{
  "num_hidden_layers": 13,
  "d_shared_expert": 256,
  "hidden_act": "squared_relu",
  "routed_scale": 1.0,
  "balance_bias": false,
  "lr_router": 0.000482,
  "norm": "layernorm",
  "norm_eps": 1e-06,
  "tie_word_embeddings": true,
  "optimizer": "adamw",
  "learning_rate": 0.00108,
  "batch_tokens": [32768, 65536],
  "max_seq_len": 1024,
  "max_steps": 9874,
  "dataset": "wikipedia_en"
}
Below are experts of layer 3 (counted from 0) of a mixture-of-experts language model. Rows are named router (the router's row for the expert), up (a neuron's input weights, with its number) and show model dimensions 0-39. Each number is 128 + 24 x the weight over its row's rms, rounded and kept within 0 to 255.
After each expert's rows: a language model's description of what the expert responds to; "mostly gets" lists some tokens that are sent to it at least half of the time. This comes from a sample of Wikipedia text that the model never trained on.

# expert 31
router [133 138 176 134 135 140 106 129 193 115 110 141  93  77 116 174  83 151 178 107 126 105 162 161 109 136 131 121 151  66 128 128 106 122 168 111 105 187  70 108]
up0 [121 117 120 119  69 112 151  99  90 131  99 129 150 143 135  91 109 153 109 134 111 134 156 114 136 102 133 162 166 122 167 119 110 125 143 172 149 139 112 121]
up1 [144 110 158 133 103 129  70 136 103 143 135 165 137 126 111 148 156 119 118 129 120 143 108 119  96 112 178 138 125  99 150 145 153 170 153 129 126 154 130 130]
up2 [120 127 115 136 131 105 128 102 136 134 148 113 124  79 106 148 140 121 118 112 188 137 123 109 132 149 131 131 171  92 135 134 144 134 138 117 100 144 140 128]
up3 [164 153 127 143 137 151 165 127 124 134 112 133 159 152 152 105 119 127  93 156 138 141 128 120 122  93 131 162  80 119  91 145 112 150 174  73  63 160 135 178]
up4 [141 115 156 127 114 118 164  96 129 149 142 167 124 156 129 168 149 136 133 112 101 138 131 132 143 109 141 105 131 164 154 134 123 180 106 137  99 124 190 135]
up5 [161  77 121  96 137 140 156 142 116 150 104 168 153  85 130 148 101 127 124 105 144 120 137 113 168 139 176  85 130  70 129 156 146 142 143 131 108 132 138 121]
up6 [154  86 149 150 158 129 130 105  93 134 130 123 132  95 147 117 115  96  85 113 110 125 127 150 119 138 159 104 156  84 134 146  93 109 112 107 147 127 106  92]
up7 [137 122 135 108 116 113 109 123 103 157  84 100 168 118 120 130 119  80 108 178 105 121 105  65 123 126 142 158 136 104 113 160 145 148 100 117  85 135 125 110]
up8 [174 118 122 113 109 110 150 106 108 168 113 116 195 125 166  90 117 103  99 130  65 128 123 108 166 123 125 116  89 124 137 152 190 177  70 110 109 132 139 153]
up9 [ 96  99 142 118 130  65 124 147 122 141 132 137 141  93 132  92 121 192 135 139 138 102  87 161  91  98 138  78 107  80 120 115 139 128 114 117  92 159 122 129]
up10 [150 117 132 119 108 122 136 153 110 149 115 116 131  75 144 127 162 121 136 118 116 147 100  80 128 128 119 139 145 163 146 112 133 156  95 121 120 128 133 138]
Description: Word-final name endings. Final pieces of names and words before punctuation, such as -er, -burg, -shire, -ski, -ev, e.g. Kongsvinger, sharpshooter, rudder.
mostly gets: "burg", "ini", "ko", "ment", "shire", "ible"

# expert 30
router [104 128 106 127  95 146 127 139 140 141  85 172 186 107 113 113 149  90 141 144 112 156 140 132 128 134  86  94 145 174 146 129 189 144 124 127 128  96 145 143]
up0 [134 149 161 116 106 126  95 136 106 149 144 126 147  92 145 151 133 111 156 140 142 137  76 131 127 119 136  80 136 163 125 119 122 105  96  63 152 116 160 142]
up1 [137 129  87 114 105 108 138  99  79 151 138 104 114 113 130 144 118 126 122 114 141 137 104  81 142 109 101 121 105 106 129 154 123 124 105 114 149 127 165 145]
up2 [102  63 138 132 157 146 130 112 101 133 137 104 167  97 121 149 127 137 134  95 130 149 111 118 107 131 165 172 122 113 139 148 129 128 125  97 127 141 142  81]
up3 [157 131 123 119  89 134 109 140 141 155 133 111 112 156 148  90 120 116 111 126 121 131 109 121 135 125 117 124 150 165 109 163  91 134 165 126 113 119  88  81]
up4 [122 154 150 103 121 105 102 129  69 137 154 118 172 125 174 122 140  75 140 139 125 119  91 135 107 120 114 154 120 109 106 139  79 105 100  83 131 127 142 125]
up5 [159 116 115 136 168 109  96  99 120 134 132 102 132 100  95 165 115 115 123 114 171 155 105 134 113 120 148 106  95  98 165 112  70 141 133  95 104 136 170 128]
up6 [121 139 135 137 114 133 133 127 112 117 106 141 154 115 160 155 126 138 122 154 128 148 123 114 160 133 124 116 122  86 149  74 129 149 126  96 142 163 147 149]
up7 [134 137 103  81 115 111 131  98  95 180 137 154 101 161 134 156 117 122 114 101 131  85 115 111 190  99 155 135 111  98 123 134 107  96 122 137 137 104 149 131]
up8 [ 86 168 140 110 110  89 118 126  98 134 187 110 149 130 163 140 133  74 146 118 135 136 135 113 106 107 124 100  91 141 116 128 144 113 158 114 128 122 136 155]
up9 [125 152 135  41 110 125 138 143 151 107 151 121 159 108 173 157 140  86 146 138 107 165  97 120 163 106 120 120 106 114 100 116 138 155 114 115 151 111 130 112]
up10 [ 76 128 134  98 176 123 116 135 102 155 144 128 113 126 141 118 103 110 146 140 118 133 132 143  88 138 113 129  78 108 147 132 155 171 142 113 105 138 127 153]
Description: Coordinating conjunctions. Connectors joining items or ranges, chiefly and, plus or, to, &, until, vs, as in "between 2010 and 2014".
mostly gets: " and", " or", " &", " until", " would", " near"

# expert 21
router [ 76 167 117 142 101 149 152  87 151 106 134 136 113 148 159 151 153 136 152 133 126 110 171 173 153 147 131 124 128 107 151  95 158 132 147 146 152 118 101 131]
up0 [132 109 132 114 136 129 154 118  75 149 162 132 166 112 123 111 109 109 108 100 114  87 143 123 173 109 122 136 121 146 125 178 128 163 129 131 130 133 110  92]
up1 [123  95 119 137 131 153 145 106 127 140 175 103 134 141 152 145 134 170 125 169 104 107 127 103 151 107  98 175 162 137 134 121 103 123 117 144 145 142 170  92]
up2 [131  97  93 121 121 108 146 148  94 150 140 116 108 115 151 141 134  94  84  94 130 146 111 142 136 112 178 142 133 175 109 140 163 109  99 103 150 129 128 127]
up3 [189 123 117 134 112 121 164 107 131 153 136  93 148  89 129 133 124 113 113 120 130 132 149 129 126  94 134 123 137 129 158 134 142 150 121  98 122 152  84 124]
up4 [116 130  85 116 128  83 133  84 153 124 143 121 159 119 173 119 123 110 131 121 125 141 117 125 131 115 123 115 178 103 149 123  70 123 107  95 117 177 123 103]
up5 [ 75  87  91 142 104  74  98 171 111 152 137 152 141 119 122  95 132 100 133 143 142 137 121 122 126 125 113 115 117  97 184 136 114 157  99  80 147 131 127  93]
up6 [ 90 106 111 153 150  94  98  89  92 164  87 192 126 129 155 160 139 147 111 121 128 129 120  92 123  99 122 161 129 124 125 102  98 134 137  60 125 152 169 124]
up7 [142 146 138 142 126 137 160 146 123 161 127 138 141 137 147 116 113 148 129 148 174 118 118 148 128 137 119 118 128 111 107 162 111  88  96 146 144 140 137 154]
up8 [ 87 144 111 127 149 125 108  90 116 127 155 133 128 165 169 151 129 139 128 119 143 135  83 150 134 126 134 163 125 106 108 146 114 130 155 128 131 139 146  96]
up9 [137 142 115 118  71 151 154 120 151 120  93 130 110 147 119 133 146 135 133 148 100 178 136 112  88 100 149  97 104 164 141 141 110 122 126 125 126 163 128 117]
up10 [115 116 162 103 149 123 163 165 128 140 185  97 142 120  98 151 166 104 115 145 109 143  96 127 137 148 125  56 104 136 105 114 109 125 162 119 121 135 160 103]
Description: Foreign-name word pieces. Inner pieces of non-English names and rare words, such as á in Andrássy, ch in Mkrtchyan, ić, ko, plus possessive s.
mostly gets: "ić", "{", " Position", "ko", " z", "uk"

# expert 11
router [ 83 136 130 122 106 168 143 127 168 118  84 144 129 106  86 147  96 143 155 166  92 140 107 117 112 126 140 143  67 132 105 140 156  89 116  94 112 161 155 126]
up0 [127 105 127 133 126 102 114 126 150 145 121 152 173 146 145 140 107 145  93 144 125 117 169 118 132 105 160 123 120 147  98 143 130 102 121 140 105 125 136 114]
up1 [124 103 129 110 126 112 171 176 142 119 154 137  88 144 137 128 102 127 114 114  86 110 148  66 131 112 135 130 149 119 162 158 117 151 130 116  87 112 128 167]
up2 [108 102 121 133 105 140 124 128 192 125 174 114 148 160 133 135 129 143 128  90 127  90 110 102 140 130 126 158 127  99 154 126 137 157 131 167 126 154  99 138]
up3 [ 85 122 112  89 128 109  71 148 127 163 118  95 166  88 142 176 123 158 122 121 133 115 112  89 112 112 138  87 165 120  94 143 113 148 117 134  95 166 129 131]
up4 [ 90  99 117 131 126 113 126 118 121 148 151 142 148 118 110 131 146 106 128 150 107 105 161 147 158 147 136 136  96 132 142 171 131 160 123 117 103 165 134 115]
up5 [119 105 115 161 155 124 145 100 157 151 120 154 133 149 143 173 116 156 144 114 107 123 156 135 126 134 128 123 129 124 155 172 142  93 144  79 123 129 134  93]
up6 [108 129 154 118 130 103 119 109 140 142 151 146 113 162 145 169 117  98  94  92  80 127 117 160 130 132 134 137 132 114 124 152 138 131 168 128  95 145 129 100]
up7 [132 107  93  88 124 121 123  90 144 121 140 134 156 114 165 142 133 161 152 132 126 158 151 104 175  92 128 100 142 107 132 176 138 131 140 138  75 126 154 159]
up8 [132 113 132 123 133 108 131 156 150 146  92 151 129 139 130 108 154 106 148 116  72 114  73 109 172 161 113  85 156 148 140 127 137 120 148 118 104 134 133  98]
up9 [113 108 110 129 117 110 117 106 136 156 139  83 135 152 124 111 165 172 122 149 122 147 136 143 147 117 149 167 101 143 109 120 109 145 124 158 111 149  95 114]
up10 [126 102 122  94 127 106 118  91 117 120 107 122 115 175 110 119 131  95  74  83 143 157 152  93  76 134 144 139  92 136 161 135 122 128 133  97 142 126 157 136]
Description: Mid-word name fragments. Word pieces inside rare proper names and words, often after a capital initial, like Sch-les-iens, Bh-ing-e, Gr-ig-oriy.
mostly gets: "anning", "are", "alls", "ress", "akes", "uck"

# expert 4
router [121  80  97 130 112 109 143 112 158  90 134 142 108 135 153 107 139 138  99 106 104 122  81 138 136  81  79 102 153 145 133 160  99 124 130 148 125 133 119 155]
up0 [128 130 114  78 152  65 155 130 112 125 116 112 115 125 103 138 128 100 110 140 125 129 108 133 174  90 219 152 137 105 114  93 109 170  89 116 137 119 147 157]
up1 [152 184 115 130 110 179 139 176 159 136 121 103 111 125 120 146 101 135 137 141 140 150 119 126  81 154 137 159 138 125 155 150 135 133 156 123 119 127 131 125]
up2 [ 96 149  98 123 115 153 135 102 144 135 108 115 161 117  57 140 119  86 149 119 116 107 166 121 100 127 132 101 133 105 109 164 136  70  99 118 109 128 109 114]
up3 [148 155 106 123 117 159 136 130 126 117 157 107 117 116  83 151 137 116 128 167 119 126 111 137 176 140 129 120 129  87 159 157 181 114 113 111 119 113 149 103]
up4 [111 124 119 144 134  90 106 123 143 126 142  95 161  94 102 132 113 160 109 108 124 131 157 119  88 120 130 103 126 146 132  80 124 135 172 127 135 146 102 116]
up5 [ 97 103  99 119 124 130 112 132 153 187 105 107 144 156 128 138 109 122 132 174 126 154 102 146 151 120 112 147 129 126  86 189 154 137  88 126 112 143 166 120]
up6 [105 124 166 159 135 134 119 158 123 156 161 137 111 158 137 153 118 109 152 127 159 141 119 127 153 188 127 128  81 131 173  83 131 111 146  97 103 133 127 111]
up7 [160 128 133 133 151 111 136 113 101 152 168 147  89 134  91 121 106 110 107 110 134 154 160  94 103 129 163  94 131 113 164 128 146  99 149 128 147 166 114 138]
up8 [145 147 104  92 101 111 109 129 119 143 137 157 140 136 119 100 117 104 138  79 113 122 125 110  96  91 113  62 122 141 121 114 118 158 168  92 129 131 148 137]
up9 [124 144 131  88 166 151 142 115 115 121 119 125 134 171 126 133 118 143 109  97 127 156 121 144  83 156 185 153  97 138 113 110 122 188 129 115 117 148 146 166]
up10 [133 130 139  96 156 129 166  89 116 140 130  77 130 160  93 174  81 106 145 126 124 178 160 141 105 116  95 147  89  88 120 154 127 142 108 130  76 144 153 141]
Description: Commas and copulas. Commas closing a clause or phrase, often after dates, plus was, were, been, be, are; e.g. began in 1874, and.
mostly gets: ",", " were", "),", " been", " be", " are"

# expert 29
router [151 109 102 134  86 125 149 118 104  98 104 129 116 116 143 104 152 104 112 120 123 145 164  98 134 127 139 138 161 124 108 108 140 117  86 146 132 107 141 141]
up0 [ 89 136 100 100 138 139 132 120 110 124 127 117 136 112 121 128 138 106 150 120 118 113 118 137 135  92  86 106 124  99 136 155 139 101 113 117 126 122 110 136]
up1 [127 106 141 134 169 127 107 155 174 119 143  87 157 114  97 127  65 136  93 130 141 119 136 133 143 135 114 110 129 113 128 120 147 118 131 120 124 132 164 144]
up2 [174 120 150 132 162 145 148 145 170 160 130 126 137  97 139 149 119 143 103 186 167  93 130 152 138 103 141 134 152 129  78  94  85 178 149 110 103 106 159 125]
up3 [148 126 169 108 137 101  88 117 104 145 126 158  85 142  89 142 143 111  96  87 134 148 109 127 166 104 119 133 169 114 164 125 131 107 107 134 140 122 145 106]
up4 [ 97 134 127 123 116 135 113 142 120 144 110 150  95 149  74 148  93 137 147 171 142 170  97 117  81  99 146 128  92 122 160 159 147 140 114  90  99 160 155 153]
up5 [141 134 127 104 159 110 103  78 149 128  93 125 117 152 106 166  77  99 121 123 116 122 129 145 154 104 171 138  94 160 107 149 149 153 108 118  76 124 162 111]
up6 [126 129 105  76 108 126 127 122 142 112 111  99 140 131 133 142 118 115  87 120 133 128  78 122 102 119 128 144 122 103 129 128 145 158 151 137 132 154 107 168]
up7 [106  96 100 156 171  69 118 127 148 126 160 144 113 123 141 181 123 146 131 153 119 103 143 130 142 112  92 147 123  78 137 128 108 202 179  46 146 132 137 109]
up8 [137  98 130 108 184 104 140 164 140 125 128 122 150 100 124 147 111 133  89 118 124 169 171 133  92 114 148  91  78  97 138 138 159 142 153  77 119 131 110 138]
up9 [175 135 109 122 120 108 135 118 122 127 125 140 175 126  58  95 115 123 125 122 104 130 125 146 117 100 143 130 128 141 132  86 102 189 129 134 133 115 160 119]
up10 [147 131 141  84 152 138 138 140 106 137 131 137 111 112 138 152  93 161 150 149 137 140 115 129  95 131 118 107 114  88 133  83 112 190 125 128 153 135 137  97]
Description: Sentence-ending periods. Full stops ending sentences or abbreviations such as Inc., closing punctuation like ). and ."; also by, that, where, which, because.
mostly gets: ".", " by", ").", "\".", ".\"", " where"